config.toml
n_layer = 13
d_model = 224
n_experts = 32
experts_per_token = 4
d_expert = 128
d_shared_expert = 0
activation = "gelu"
moe_layers = [0, 1, 2, 3, 4, 5, 6, 7, 8, 9, 10, 11, 12]
router_score = "softmax"
normalize_top_k = false
routed_scale = 2.83
balance_loss = 0.019
balance_bias = false
router_logit_norm = 1.5
init_std_router = 0.0394
lr_router = 0.00095
vocab_size = 20736
norm = "rmsnorm"
norm_eps = 1e-06
tie_embeddings = false
optimizer = "muon_variant"
lr = 0.00895
beta1 = 0.95
batch_tokens = [32768, 65536]
seq_len = 1024
train_tokens = 297500000
steps = 6156
dataset = "wikipedia_en"
Below are experts of layer 5 (counted from 0) of a mixture-of-experts language model. Rows are named router (the router's row for the expert), up (a neuron's input weights, with its number), down (a neuron's output weights, with its number) and show model dimensions 0-111. Each number is 128 + 32 x the weight over its row's rms, rounded and kept within 0 to 255. Numbers have three digits each.
After each expert's rows: "comes before" lists some tokens at least twice as common just after its tokens as in all text; "mostly gets" lists some tokens that are sent to it at least half of the time. This comes from a sample of Wikipedia text that the model never trained on. Tokens count by the router's weight.

# expert 30
router:124116174157142109111133129105085139138160140117127119140087124168100158177132114155137141120118148168144162077137162213093065122103103217167150125114130168116079090114160097185145171176123120124136078117156119121110114108084099066147098139110155154123136091114132140144103158151119093098053117116105124083126047098106114118140125075178
up0:070175138098174216130137177126126087131099127095142150128160152093153111087079111094157138085175135085171104135170141148182111105144109147176085132126084174081156154108099112125155118151104149119137134155096162142126140114124136123158149119151127096066218088181132137123118118077113102120133136106111149138199132109098139075190136172115
down0:084158119139183137152173114080131128084119108159092120123124106173138148094184167115120101202163072086118114097142109056120142122144096132123116161154171146113145084128134149043091092130146163139165133154147103135103138115110151111139108129104138127144183140131138159111167160128147117136157162151097093133128147141202113113139116137180
up1:132111148096133162165114108091151212130146122133141110154135122133187123151133098087065098205142152085029184178143146127120113081125108142126098101135127076191148081114107152171123143132167212132129144080079124109166065208094159122134122119167119090122073129118201120126114127150144164165119140184131087115091084208157096136136086111171
down1:150112094174127148121098151149141093098134053165119099144133090104150157111137151117092120122134117161169103093146136153146130100059096069113149122127100120165116134177157150098111161120130096080058119160110114166173122116200118115133104072107155121134188083161129069114090186158083070114078173152075132173100068124069118142104152144080
up2:142106145102062115161181134126149093174148100146172111146105132105154137111087180150132182092080097168110124117124161082178116133059147141072158090130146107105076110086147132170167161144160147125162161159160157129176104151124083148092103158123176169077146073137104123124167159094164130144083124147136135082112106145157127133099086171119
down2:167107106120142153108173116103185109123110135055105109095078075115133171134141120100101130138098066136090134103158112123159136161088157146106061106119130138084150098093131124113136091128084155133144154130176165088139080127119139079098087139149140103111131126071084093178123157171117170058147146146153118109183148098175099160089064095111
up3:150069149106145137176104105132070084125096128172131139136101185105150143169140137071117183178096119124122106084149142083116081151148101089163147110077083112109148144135116149149130107154102106098127087096140143079141108094047116128119130118088103127139188159176131170147139101075088092125124145169178129140141113107098167161107104104134
down3:114181179182119134180128100116139072140104125184116106134175092194151098083215126100144096096115109129097194133199151133107122096114134182129174092099153115185110098145163160125119091080134087083162129110183075096122118095179144069179155109150114150111162134124091149029125115100106084120122166169116065146127110194115095129071180132124
up4:099107154216085073137093140107081075158186164136192096109116100153114142151126164164188105079157076106155131145060154145125076151121158141088142122105103102111106081099093154147121128142196079203097092074103160124121062121084120110091133117135125111116155188157120079102092161128160123104125218114083176148171130186126068151116091073132
down4:197131148140146108126085139069162111086089102075106144149173076129136130059126162173107078134098169114048125078145086097142069154106200109143098123129128129123163142145097161153148098137044140123155135107129126072101134117132159113114070127105092166145111088149175169060132137148174112105141109117201086094139128087145130136072138158174
up5:108168118115105118098145145190090117070165094137171105085150087102074147117128136199165103111218082097110195108082175131097122119050131166061153124138171098125183085142125132083093121181151159093169073130178095149156146137096092146153149135137151142150132168102133145127127130123115137159141078115153157122098115193129081095064137135163
down5:154180092139144186102119120111158127122140143149084133160105104114151101124107124156131088124163223122132123068108095111143141128149118092149094173139120177047182184122128081082074107141108099082095116144147106111159180131126142129107125092155196090106096062138180120122175182141120110151146159143157201155174143118141211166132129066131
comes before: "0", "1", "9", "2", "8", "6"
mostly gets: "–", " United", "°", " ball", "−", "9"

# expert 7
router:117120111113133089115126163101095132145127124126076151083135164129110139078076101152095109082135178135109146098127160130173094136141130167185155113116194157190101129113113144134092095173175134077146052137148135164133113130123143188134161186110082075101078108094082095100139139103170145156142092132117151083076148068145170104116109194101
up0:150106150103126090065172116101128084112085165117143136122085140111174112163115120143108085109143150119184140124143032131089105144185170131139102141154103080152116179077075109103080127139166168090113118104113102044106094124127151099183105126102180105076148095178104087122107114152089168136136155186169111139154092096156124102113121147140
down0:129085188210121184176109114095091138144106138099154153164072077102089111068170128126142138082181097128143105107164096052157201090126099111128136163177150113080154108102117156152128172141079149126140113152178152182179166139115084128142121167112180084125134136179140119109171101107085126092159112145096146116124140136031113104106118168127
up1:093139116151167164131141134100119154093098116089154105170124140090105118116158130089142134079202160130143084144196115143097086106182141163122106129125076121156129100073133146097143147094113105130143166146153090111073079099141160110049137153099084091108109130110139094141180158099084125109079149097164067147078073192123061163078165052152
down1:170141116114143167088140151084143126158114107147127134117143174111141162106155170143114086148084113113139115078062109154064123135126067051098081123136112111172134140158134149101122147084074064149066151076146143114173178184158116145132078103100103150062102055191193165151101169153159122076170168085086081141132144118101152155116142153152
up2:139189141175137104112151079167133159171108169147105091185074137103098173126114093185107144111101161120134067180092142125154090134092096094122151161126172149104054141168067172107140155098151122124153118150135118149135105125115149149128140121102123100136103180157147131142144135058139132179158177188082138046133160145140161149130087143119
down2:203149119157096124108123147147120061154129140166100134148129198120175079122136096133149146112156154116070085108085150126100153129085134212130115111105140129164120118169064152124093180125198123096162120124112111118138110042156151150146124126183190149149143073145130134163185109178136096151156103113069083107151162181134156156097117204111
up3:160156090148197132170087175166112160154146086116119124096188123082110113163108097124087092123113146096094167116164081136100158096093117169166131099108114142116046138162176078087106132151162128137152140136121054149162165137133111055198091150161155136073137114109173152081144138053168092113080125117139166133130142113176063101166132168128
down3:112158096141119214132138113169111142145143121088107118104105138181099123052066089121118170092127134138127105158094152126110123031185125163118155127124115169195133167127137115133132097110085199118093147128139083102159109182127156129089139132150081118122126120151086127122134142153180164133123136121122078154103086166122123070201110157123
up4:105165117123127111084078108168144123122115152129109148135136092155205155118128150126095160107093147078080129102076150120117153175187087130168089174144115148175126186139232070134113153089138140085071155132101109132104131155128117127083116092097100173126135129136084131122111184142111144159136122144113096156074084100135067167126164183131
down4:173156132157111152173102123112094081132156126135134150086102161140166112175158113129148110110169161113094129174139106129119102114127091048110112085031113099161183101211096134115157099166163144116100102126138134166136185171131074061127149105200122161098084147141139091142113152143117167097191110090095136104127071081144120168162120138094
up5:130139132136083211140127103116101120147111132161186157134129110162143113125096116109085102139109121145185050065125120122123159168144093143156189168118172121116150080123174098132152142149137195115109167103121138134167117114122062173148133139145110150168173113106165118136147080150159117192141137127165163134115125081120159114172127143127
down5:145158108147104096096132151149105079089075108156139147109125135124103118166082084140105120106125169131174147104076113183120093096153121109192102154115077135158141138136192132129150112169169105096107188123154083098111145144105138156199110082131109138137177075099147151077123196091119182102121106165134126158106128149150137128120128126135
comes before: " ", " +", " .", " Green", " −", " %"
mostly gets: "w", " W", " Sh", "born", " An", "°N"

# expert 16
router:084109127186069123197123135107121113136095137174101102120174132068081095223103104069091149155125151164083149165134103130052132112120116156166094134146061143128176113158113087102113110161115110089149084151184184161180137110150109085132130108124130136163139148075108124176168103087062109144087156107122112114102055121114110171137105098111
up0:161094091129059178091111163140164129096090099078094132108134118084159152084156105155130142153147098128083142110162108186162126102099126137103053178124034085122131101105163114114118120111128194108112124149114099115160181093196156105010154107139208109112150084174096197139138147169135104152180067180121158101102132127173149190127119114113
down0:159182135134129163073125113121110145147124109167122174126162134180134095095126122094159156143122089156095108142091142129100154172166161129164150101120104128105150151129167126142156126180113185085175082058125075130114095101162111082130128153164154127140145139081172063156181216158134188129138101150054070185203100091120181166113155108180
up1:118097161129154127143097159063075167113101123188164093099147113132097178119124128100171058135123146163142136167167081091153050104154070136143186077136168137068127148141119113160073113100080097146149142118117158148177177168130099139113156124126143124131120152122165069126100132098108138134122137081136150216147147143094129144104182082115
down1:139080160101163103149083135092141111199100092126128161100186123138118084100133104169054133131153114159155159173079109053074127109170124147038157085102092138146126144114143176122134160123104122172096115131107081166123136158139144126104149121141137118120107124105152100122113078182102161156140150113135140114091115107097130176109099126143
up2:123139123126125119148082149121118166161102000096119149099126114159084187111124093126168053128162164151151138115179113083117143101120121138139124134104145175088117114124095122076098119126125116133110115113105173086132122112165162129109129124118140170112117142108160173113141123090153153120151176157129141111106126161154107102172138130186
down2:108116149207133103126144152055147098114137086140132145127141141177171121121113118170125129176129168132121077145123118152154075124121131124135095082080143112160108078133145095144148204100144103155108142133117154100165062112185165166124117163123120143160137115089100171117137050156166092151179106103098138154080098193075217111162117134134
up3:160090111117091103130162087144149094097139148077166092112127114155114156116101141128075147100079068151125176101108141091110127137145163138138060161099147129085126091162074132072097081147162098183106091105183202087120142171119174092164128203160114103139104134193197099149200075109101120122121194128098129089164100127188124140146146111082
down3:177142159089193110127121160114126163124145115112105110180163103132155149142148060136154110109154146165178124153120133186151074140103137159149109111098146064140095184114141119131122127128132154100097103136090097123156110096110163118159097062140105111096078116132087135134110098170155124140123081113118083154106069192098128152130060116093
up4:089113099092075099083097169171101122125162142119095150129132094127140205148090095167055067115129101123090071158133171145123150122119164126181101134135132098125136173104129114152117093093163152064181132115175124161173092160168089161126172111077178151102113075126187120149190098137142130168154114117134110135162104170170145179093121146093
down4:136205148105100107092129110114194100097111124128180157138174192121103092116185169074112112117137153137179111158128156126074143108175108136115128124148143166214125112154117139116175091103104147159164124087079100158116138147124120105150061072122112207140120165141193107106155108102125120119119174109112132133145096148145117142158177124085
up5:134130149099114106056064091130167052127147151139126159148129121180064108142128121116128093166119092132108112139177164148166099130059133072140102125122173142174074179100118137118151102128148138146110137149224147113091135126114123132094162161094176121135117160130184142110109061105116089204166166088162119168141077147147079124086111154137
down5:148122192099069098143133044172113100123160161122055161079102145131088128108125083161119142111141107111120154134151170093089130089088148092179147089102105082069212107175192105157159111141113116119143116129120126111151084149159121110080094164168101137131086159159136120178100173102106174125160146082142176078126145138087108136138113183131
comes before: " ", ":", ".", " UTC", " map", " ft"
mostly gets: " X", " +", " Time", " Location", " Order", " Born"

# expert 22
router:114112100170134126099117147105170128099118148108120102162087146192132165146145130114136146139128146131143185056140141117099098164201122156119135121160121131173105083170169091191128184136146118114146139144134071077079078115114136135131149169098125152012121104141179110151120202158112093151131142090135135106105075109104097064117123105141
up0:129096173132119195132102139128107129118110151159093138119135199175166087102111137070140086115150087117093139126113144170114163111110084105127080107123186110053168153139125163126129133185141117152134132139116187073124184132122127133135162132150084122148157157111134150138085127112151158158173157171116181154056162101198176111135162120173
down0:176158121157110141178120172081146039137129095145068155156057132138106136076131157168181128082125132090081126158098170115096109103153076115110154152082158056070178127120120126170140128149098125143140136127161151098069131118125158186185133129144159172154164089123124179153122101120104160158139135086169120154054112148144133128092076199213
up1:126078128103144161114104142076151187072102138063139131088121202120199125143063098148091122160082123079131141098100129176152094150160124101112074169118098203126148089133076104109140113126127155140091129084102157143160099201051174124120136132129123165158079163130156094117159098166118097052114143177112083178096076157142107130059110124153
down1:155143138176120096174099108086068092142109113107099105181093124112093143138114141104096145137136092139132153122102085124097153124110116155114144158142152099107107092116176114143167146064083101155105151190180094141117128114103129133181187184114153189117092168140124146108157117098086107157099130092134075112113150178121120130122146126151
up2:119133094124092107130089092106131150170081154115120157097147102095108132067160103108193164110079139169137142130118105186213105128194129109144095122124107152128147123057220110116064139145137074046120080097123128134137189155131102053086123220077087156158169106082164132140098145154143092066158113085119119143121141117133113106050129079148
down2:166103151104112153139096181119087147105116156069129180126119130080171196142038127145121094129092064130106092163134151124109114145125132107059099198137119166134072128149121136143142111036089107142112140133134120132141076138115115114106099140177170102156086115096096136083079139119072065112119140149133167060147134178102084104107176174177
up3:103137141176081076134115111115152107168080145144171093112160101137093031106099202138178156207151155147122163108126178101120084205122100094136101146128124161112154110129138117185190089106131092090099147112174164099152097153139152072070140147076109153140122136129095119097149094123110080124066119115165157141235161168155145135091150189181
down3:111127123157152157154139184148173103184150151163090100176122158146227160065146120125151136206127137132148093092076050076120142119168093175137124155102127114103121157125165168130065109197171186173153122125165137134078152120081129135120133149115072082162122147147098128134199145136153136194103155121141130125088154082107121171104165076138
up4:120109103110104137155116072122121160131151100123107147101141116131105112113109110114228174102209099124133162113125079131075133032113150161153112121173121109155129086189136175097148086136141105081198141135106078123105175141112138119101085166052130136145078144179139150114114116106157137162111143124093094110137126122078064160093179178153
down4:124072109090124079134134131103142090153123100131177134142188133061102106136140128091078132123167087134152147160172142124153078135161137185067189142131150072182051178146165177106126105178139112156144157162092092073201097096176130082123119089136091145161124130097148155144180129142183186153152135106138135127096112128089100091127117080096
up5:122124096159161079089134137145114142095141102132185215128178145116144141090094123136142137156043156138086126136165185124109074177100140160126114138201134168161162100099099101102144180108213175124182119155133130139098135121131142157098149141186147100092105122163069142147108169103137131124145159115146120172071114107150137100198211096098
down5:168056125144094138166166117108169192150135133129127138153099191185150169111157140062140157134109112141162117134151129110122135115116071100218118138132139174100185116068072088199113137063150103124106160126143117118147174100114115089127091102111171147174142138083063167171152121145117124133121086118168093113124132163107106176170112057109
comes before: "1", "2", "0", "9", "8", "4"
mostly gets: " ", "9", "1", "2", "–"

# expert 20
router:136183140149174114104151132069113126129149106113107074122090176147147186090135117132084133081188128114163108180061121132111161082153125174110105124100097116171109123142143132093098109124137142120139152205138101159154136123132141141097116141151108055106121075141164081108059071136098163082193094105096113140111135195157167182114105130076
up0:147185145180077127165146182153143144130084145119084106130146103082106111111175082170114159101152088102136169109160126161099062144086173145068117142136115071146128198109162099145121127156112106113190131145082153023202147118091111143175186086116143156144100124132114142120128190136152134106107100163202150149111219102132100144142149075107
down0:100117050146111148136086102127132108135146150154174128088131100138119107114091159108177098163133143114133139062132166114094100129175119098102168100126131159088120163142087198143222107093098161154070130150176118168099140088130113141062129169123123065137147098191101099127141152101126143175145076114114101150141115063092129118122150152184
up1:119133141134155153084091083148115110137172145085122168174073183143104106102082129101109135153187162153167077086093155123073149112110150156144109107179098146085174159105102112098122100066196141129129149105119109099125094134179057133165140092114140140116174063142158091085083145131152099140106138123104129177138072162125121119180044162078
down1:201062122124135113062192159180102143142149101065160132138165160126068119123099071151095159201120158157139134172105095111125146118113147125074096152122088111143173127164139107106114125096104104097211142176118111175166182089175120082186090169126177151105112081093135131103116151135174121070163178098132142161142109115091090142157123114146
up2:126100093042093136109111112118091205140125152156120117132154125142093143178150149142130163100111124183134145105089124086124207173105166126116097083141137159142127108102138128184099150127161156166146150090129129055163120130209108120179167103077120079177118160139132127092089085156121092152148140151075088089155079139147160122034155109094
down2:098081098103093162119139143117156132156185176099165149078158093144122115148119091096116134129173075121202144104138086091076113124154174124115171131087112154044179108145117160158141131177093065131119135116105098151108145067134125111087144103144170153075108112211128192157109167129116102133092129066141189127158140132125162145125099131154
up3:095091151122067180139086118155116083125163141078058136138138141175117087151121144117115094079129129189086123131151209176144146146108187094090192133110114157112103169169139179192132170103125124173136109095145105152123165161088106133155139075130135096131107045090100192128161091166197114159052161092131103142127114128125142119085106140154
down3:087068162124082106087126157033084128119177120103084151123174125171128111026138084141159142135149073093090111147172094160073110139164166152096174138087165140123111203068140118175203159129095150107134163112137164124113113054131112112111121160088093096111148042220095184140086120143149125142116093151101171134093167145135117135141096129106
up4:149102171137163086148161135084148132090121111126126138092123114141074121157183136157154043135084099134123162134209164203176116122148195099100182176116134123142079099106110137197107101097107117132153142135116114153076078160116120134129150118112148167092204119164084100102101129147082172164121108133118157137152127172100078107099174160181
down4:136190150110106148168108155143105091104149139198113141174083075200136085083056132124141115144154151113090144130117177134109105155137164128157139145136110105125134148133115089071136153148101141127156109129111149136155139146154109094094071103150132104149110131126116149050150184142082113127125156200151146168095132068110104053129105132156
up5:161148159097069160161126070112120161172133131088163089098104165143137117139129127136177134157150121088197129084155140086101155144112082122077132140138132137117060104138129146118113126173108151102146102105089121132189136109119158122139172154093124111140175164119114081116102128138136093161142144152126177043197187120092143086132174141073
down5:154151125112112138119061124156144104088151074092155195155150110161118113162104163114106123086151114149163169084117122162088120104110178156106144180168137115179113132152158132139091114143135113145157107116113158162096127083175112171081080071138088087135212123175130200122143110153102150166154152146084178070114123176117128168111165109143
comes before: " ", " —", " \"", " Green", " L", " A"
mostly gets: " |", " —;", "\".", ".\"", "\",", ");"

# expert 24
router:128144136143174160139146157128164100170137116125118148147084135095098095181129097198151099143136120171148148143070126174130101080133194108098138146143155174097145100156092135070073106136156059155106129093095097136115102119090068138154130118164130173128088163123138081131133121125183155131154118101107140166116136141140181095098123064125
up0:065142148081151115128151049087148105098099101108148102081153161186108147127183136150123148104118150130169158115131101086170163091174126145131142094143121149173117146136098145102140136167091111129158165173088090156097182133113208130120113120140173067159120181119166101171113137121174121141117141103133152111142109138142137105195113165127
down0:158156196145125093185094087113086123144118137123152116148154076152176080058113125116176163120071121126161078124147092114111124123036125178066160150101141089123126112163198173155160108098141138108094135121108153179149093141108140117152122166109102116150148082138121145105099129144132119152117126061125131148115155119110136138091115111093
up1:171108082123191130126131140084107123136123178118139075117088153175192103108211134112183155067137117123096119162120125131108199090144161107156106125147136131123098131117149088118124107154122190139137109154074161129116155141084124065110134123107143149141084173094114150179104155177147162185112118218198150144136046147092049129176107111166
down1:113089106191136118081132111070130153187108145121166194124178115051045132143111106156100168173112100077217162129130101176152117144127109127135100099133137073176091104144149136182120129138109111120108197129136137185106157122140153134149093117155157106132125115201155124109127101149117141156115153098136076149101146143118121118174181115194
up2:121110063114131128070137122120150147121164145152162150127142143069145111092149154146175132101100129123119179120111161142181124186086107148143166101062087103141100082133149096126097124135124166149129118173119114084163160162147143035124082156080108196158095171144141093064077069099110120102177134126123149134169134114104198144097128072078
down2:157126104092131187147118118075148106105123123126150128119108128091141092141065073176131167100128040118127141178144122105082123146156132074168139084152205140131159154136072090136118163099104104089154174139154102177057192147070157130142122153139081122117096178083106163193181152094118129137085134086149099098122112212140130123087163118078
up3:100101086107119150125110113165110173142179117113131163121107133117142079104144090148125097082156130062146207114111097205195108119168176126173146112174095095146159142108175138134091090082085077100139155129091117164088138145130126106086234143083115105154145113164128069125126115181100107145117113149155134191129176107127130088103105123102
down3:084122157166098109138123172133087117107114152163184083126105106130108150140142159170135206152155093198156150100113140113158165153101182117151106094117141147131126122142115089113150172216087122149129171155125127151149153120093119144150174068127104104094148169112191100093100139133085166111139108092127118096116113121128166076164112098134
up4:132151117069137174107125169068151140131064180046184095172140181172090176146125147044118157035121155150153148111164069140161120069143082154105122188109119169142087125158139121159113112119105140110091144131119200139107130069152176140166178107134085048153212144137133132180182156079149137130203105131147121124134080117105078137120123123153
down4:141130146155124119106097167206161150183097103137136134189145100087154116123154068107129150113113105110151142159104116129118152164081181080159137120146171101125106097108144060098144139121131125161137113095106136162144125130138140114108148088136129093142121168117122171163110115143112157157149172103172081140088149161132195171148113160096
up5:154141108100129140148164136126086110104145147130079152179125141163085127081227140082146098158122139123136138122076154093108161118113126113214117128114117133117102128125206140130084120103142178112119143145116191101155108198106101077117159177115119200127090178150142124146093127103108120146077107120170147179139143135139156083106166114140
down5:170110085160095138106147099087131139110100132123146156130169097087087086118152107146095140067128104072099122120100168176153148106111159159137132106107127142115140147163142193196135132128108134113097162125148149096130118174101142112113096186140129103144188147171134099066165066108143199131109126145143135187157123127136085077140116105156
comes before: " and", " which", " but", " he", " the", " who"
mostly gets: ",", "),", "\",", "\"", "',", ")"

# expert 13
router:170063111067069109114146181117180108099078119123071146184200127156180106154174128099091181152170127152155116141191140157085143087196111075103155166174130128164159180153134148116115116163122154128134075117140087117103192076153120154102107085103159135185136158100111082109095144128171168161118155110142124144140119135139160156127119135115
up0:130089090120167130185076103126155135095120162114165141094128195091087131085120108215134174144097145088153180098077103110102165102125127130123147121102155127107134088155114092139133160180188094153129166086172154215149141170103174136143104165093095096131178157144124155092143158169131152146102160157173065099176148147171099227153101086104
down0:131161168046153092149044156118163126157167129096109138094181194124103112115148117141111152108157113172120139117077148103137140143122173152148148187115142101107159083102141097119094133179113155093203075128122162153102153131132125092122150105191177137119104084198115124116158129173112128163110129036126170131153111166178083121107106175122
up1:105143158135148147116150110135137038135102117119080089132163096144129104145121130106185079181181129074114102134139088113112148117170213166116131113167104131087127081148117116182090074100148127080154101103150082181094206106130095177142110165141163167157149184177117109117136100110111112152121127169133159074063065082134160086104119121145
down1:125127173123120121118147185109136132123147123130102067128101175143110170095128150158140134148173129130166139143076130113148083170187130173128094104158099178139124035084079090064096126124121157137143088144176175142182118162113076128183114147127082155096146107162152134083026115115149081176154079147151068107100129089101152132117127147109
up2:127170154175139130085132126195167115114138167130158123150108140087159123169105147085129127131172138166141134146159125099113113096129102106169134184118072091145110128085150119111055068123105138137086131177129082091153153143065175160169149088110113097136164156144127160091117166157118134106081110103072143139102096133118176101158128127133
down2:110145128184127157187113117147130098149132058110091108115091067082133142130121115147155126158126132171127117094118086160130099154117127119094129148142117130158162099126172115137153137132080123112089128152215208166164130152092187137100122184146129141104134107145185102102131092152098105177132116144149128124117123165133135177136089147135
up3:141141083190087108175131127081180169078126087124119160133153122118157135109115141168137186120131099160143097195145147131127154115132164155144171119187141163144095147131146146196171173092157126105163161118148145157174142129108123083092132149103110112128156106166101092131087111124147080096075088155115155108106097136127186112203105120085
down3:129146161094146139120148166104122125141119192144105110097182105082107068136121103129171124154121112160172137202091118134079082124141094135131115167119117137105069145134151103113094067035150146121079073192146164142094124102098137144104062082151102148097169102160098142097078101085172150104126119123142122130154115081184076171116146116150
up4:124155156139161118134084113093110123175139165136152114122126116139140124121080065087139145164125138178114122146173110146103100193142160102094133097154118120138096126120143079141066190124150057141083153116129086150114119137125068117079110173150163131061170128120105118107170152172079104177150131183112159133151132152081130111126094052158
down4:081108124183091083065148121140113164087115152153137117145157111126124117090101131170116121079114079109121126072114138130118104107153197133098098157126136141096076132116140206145111117124131170122121153179103147119121096085173133116149187129146167117141178054070063139155113105115087152103121142209099080164151097073121126125127074190152
up5:131130127158094155207141137119078137112106130182141145153118121129091100144191138127107130169151113110149103145109114178096117153144083109126177162109147157070134138130125132136183180113138214079116172125108087119166107129121168128084139073104090124105096146168148153144082040074137165137140122173094151109172102182120111114065102112115
down5:113158152147131121149082113138122133113135146155158090113142138124061150111082125066072075152122115140155137112077120122133129167147136211094115138148098141089146152157172082151161118138139125172084152178186139142101132059134107078161096148134113109124146110120211074149114072099163090130104143175140092100092143195111098122086137084115
comes before: " |", "–", " the", " a", ")", "%"
mostly gets: " for", " with", " For", " received", " given", " without"

# expert 31
router:104129135151178141069122170091209138109128158144130095136084145195163160111148171128135116110075130109130147148146155099111141160165109133097145155214106157137085077190149136166088176074199135142140128134090061108127114141144127157111149138109131119029134152139158114132177168173167108132135163161178168154128109093141052116086108111107
up0:083124139078093105157102106115139126132085143113163100100111162134080112083152159109128104182133133130130130100191081127093164141091116131100175096146170128104119129101119211180161133112178103076151140125183163136121115144116147107103108184140123124131081094162088131138125148182135082102115102136102105135096123143065143136209102051107
down0:153145124143140128138164098129157146150113171134122141139140149144163162119135152132156195148099138121114170150059054111153078087085074076161122184152078139167107120110185114139107119132152183155154110142129104162108130127148114083186152080123155168174061107135177141149177126106150137095070124156187153110076115132121081131106123136134
up1:071162142103086217146134092116080101128109165130074144110182102129164117097118067055090156122140150148163120180118076068105075155190164150143110106162166053119151097066125108124094142051188095146123174123067115082128117073138148139081121186097068110139149166110130176144121190123082081122132126086105089120145110167093139136163114095158
down1:129097088122132152099090166119135124157144115105192128107116079065126123200105135146135140146178109108146141149167088111171199112068050131163094168115095135128159122183129072105131143144129179066138134133196163116200127103106099114123131062139169098073157135178114114150129088185123143141159094172191181175134110125126124085142102144159
up2:186149180128078121085102173150073143134152107080122105178151120149098179109116218097117132121112185115135140182167149061114148130167137074141177063083118153107104113126107035129108141119225126130102109116075142123118108080105101107123144150124091106147081107151133154129183100116129102123127098081141156149086143087177108178116151136139
down2:148159136103093089093134175138105147097142143115145142123091139117158093107144157136120118132144143147092111123091160116166105137111148121117092173103139179067096108117088108120120162102144077134034102152171132115164139163056135084144093134142142175151120153091135058160123154116113111086105123108093185144139166070095101180121113101119
up3:119092143120163153156087093105106134108140155143163100122176145134093106158147105076087159126091150095139140170145136138108106164116130082135148126196119151100157169124092156056194142168107091166111089147145131076103118108104134089096106114211073102169173125189108127153096130173152127130195164098134224157141134116129155154200110138066
down3:100103098133108057098136086095100119127141109167129018168099125130093148063080118147130113179181082102151144089103116140037140133119146134111131077121185084163114087146106169109113130195078137121076141090089149185117110130118118166116135086119086046137169160141138119105101130129089092143104152123116135161115179084161188172175099128124
up4:140142068148073107183108073122174091071127110146168187116118139115119097112078187175127134109142135069145115118102122150158157164179124126158106092122120093146157157120106089118192145077117130143147083150085153137138151114099127087116123134101168105165091083159101138109113119116126137142172144116167171125114130107171123170085123153153
down4:123149105150214149109112183114118127166166106073167124155144122125136161169096155132092180126064154120140103118165090127132155162164078171156194142110186130131110118092182140130104189120140114102138156154123137104152161134105076130120131138134140132099160100157076174121069099103116094160118104179103148082113127142114123104108089140098
up5:112097112090038098031155160137081150109142167135087129122114164104099124142115149144092165150138112130115114143140122130145128140131119060147141106103097184126150162140100140197175146074162123102101087139200140125133088131061151096154149106056091129119121146127137111124149126174189071125133159159168107134126101156110053120119120164146
down5:173080083162099105156099134120075074190091097078130132130134091094127155117088159156152116127159068117130138083100148131236142098097112140120144145122101095184169133126138119129088101149154112163111115142124131196123074094118132125208139146209106152139066119079134130098171087108117133139148145106198157112147128095109121125121156123083
comes before: "1", "2", " The", "==", " In", " He"
mostly gets: ".\n\n", ".\n", ".", ").", " ", "\"."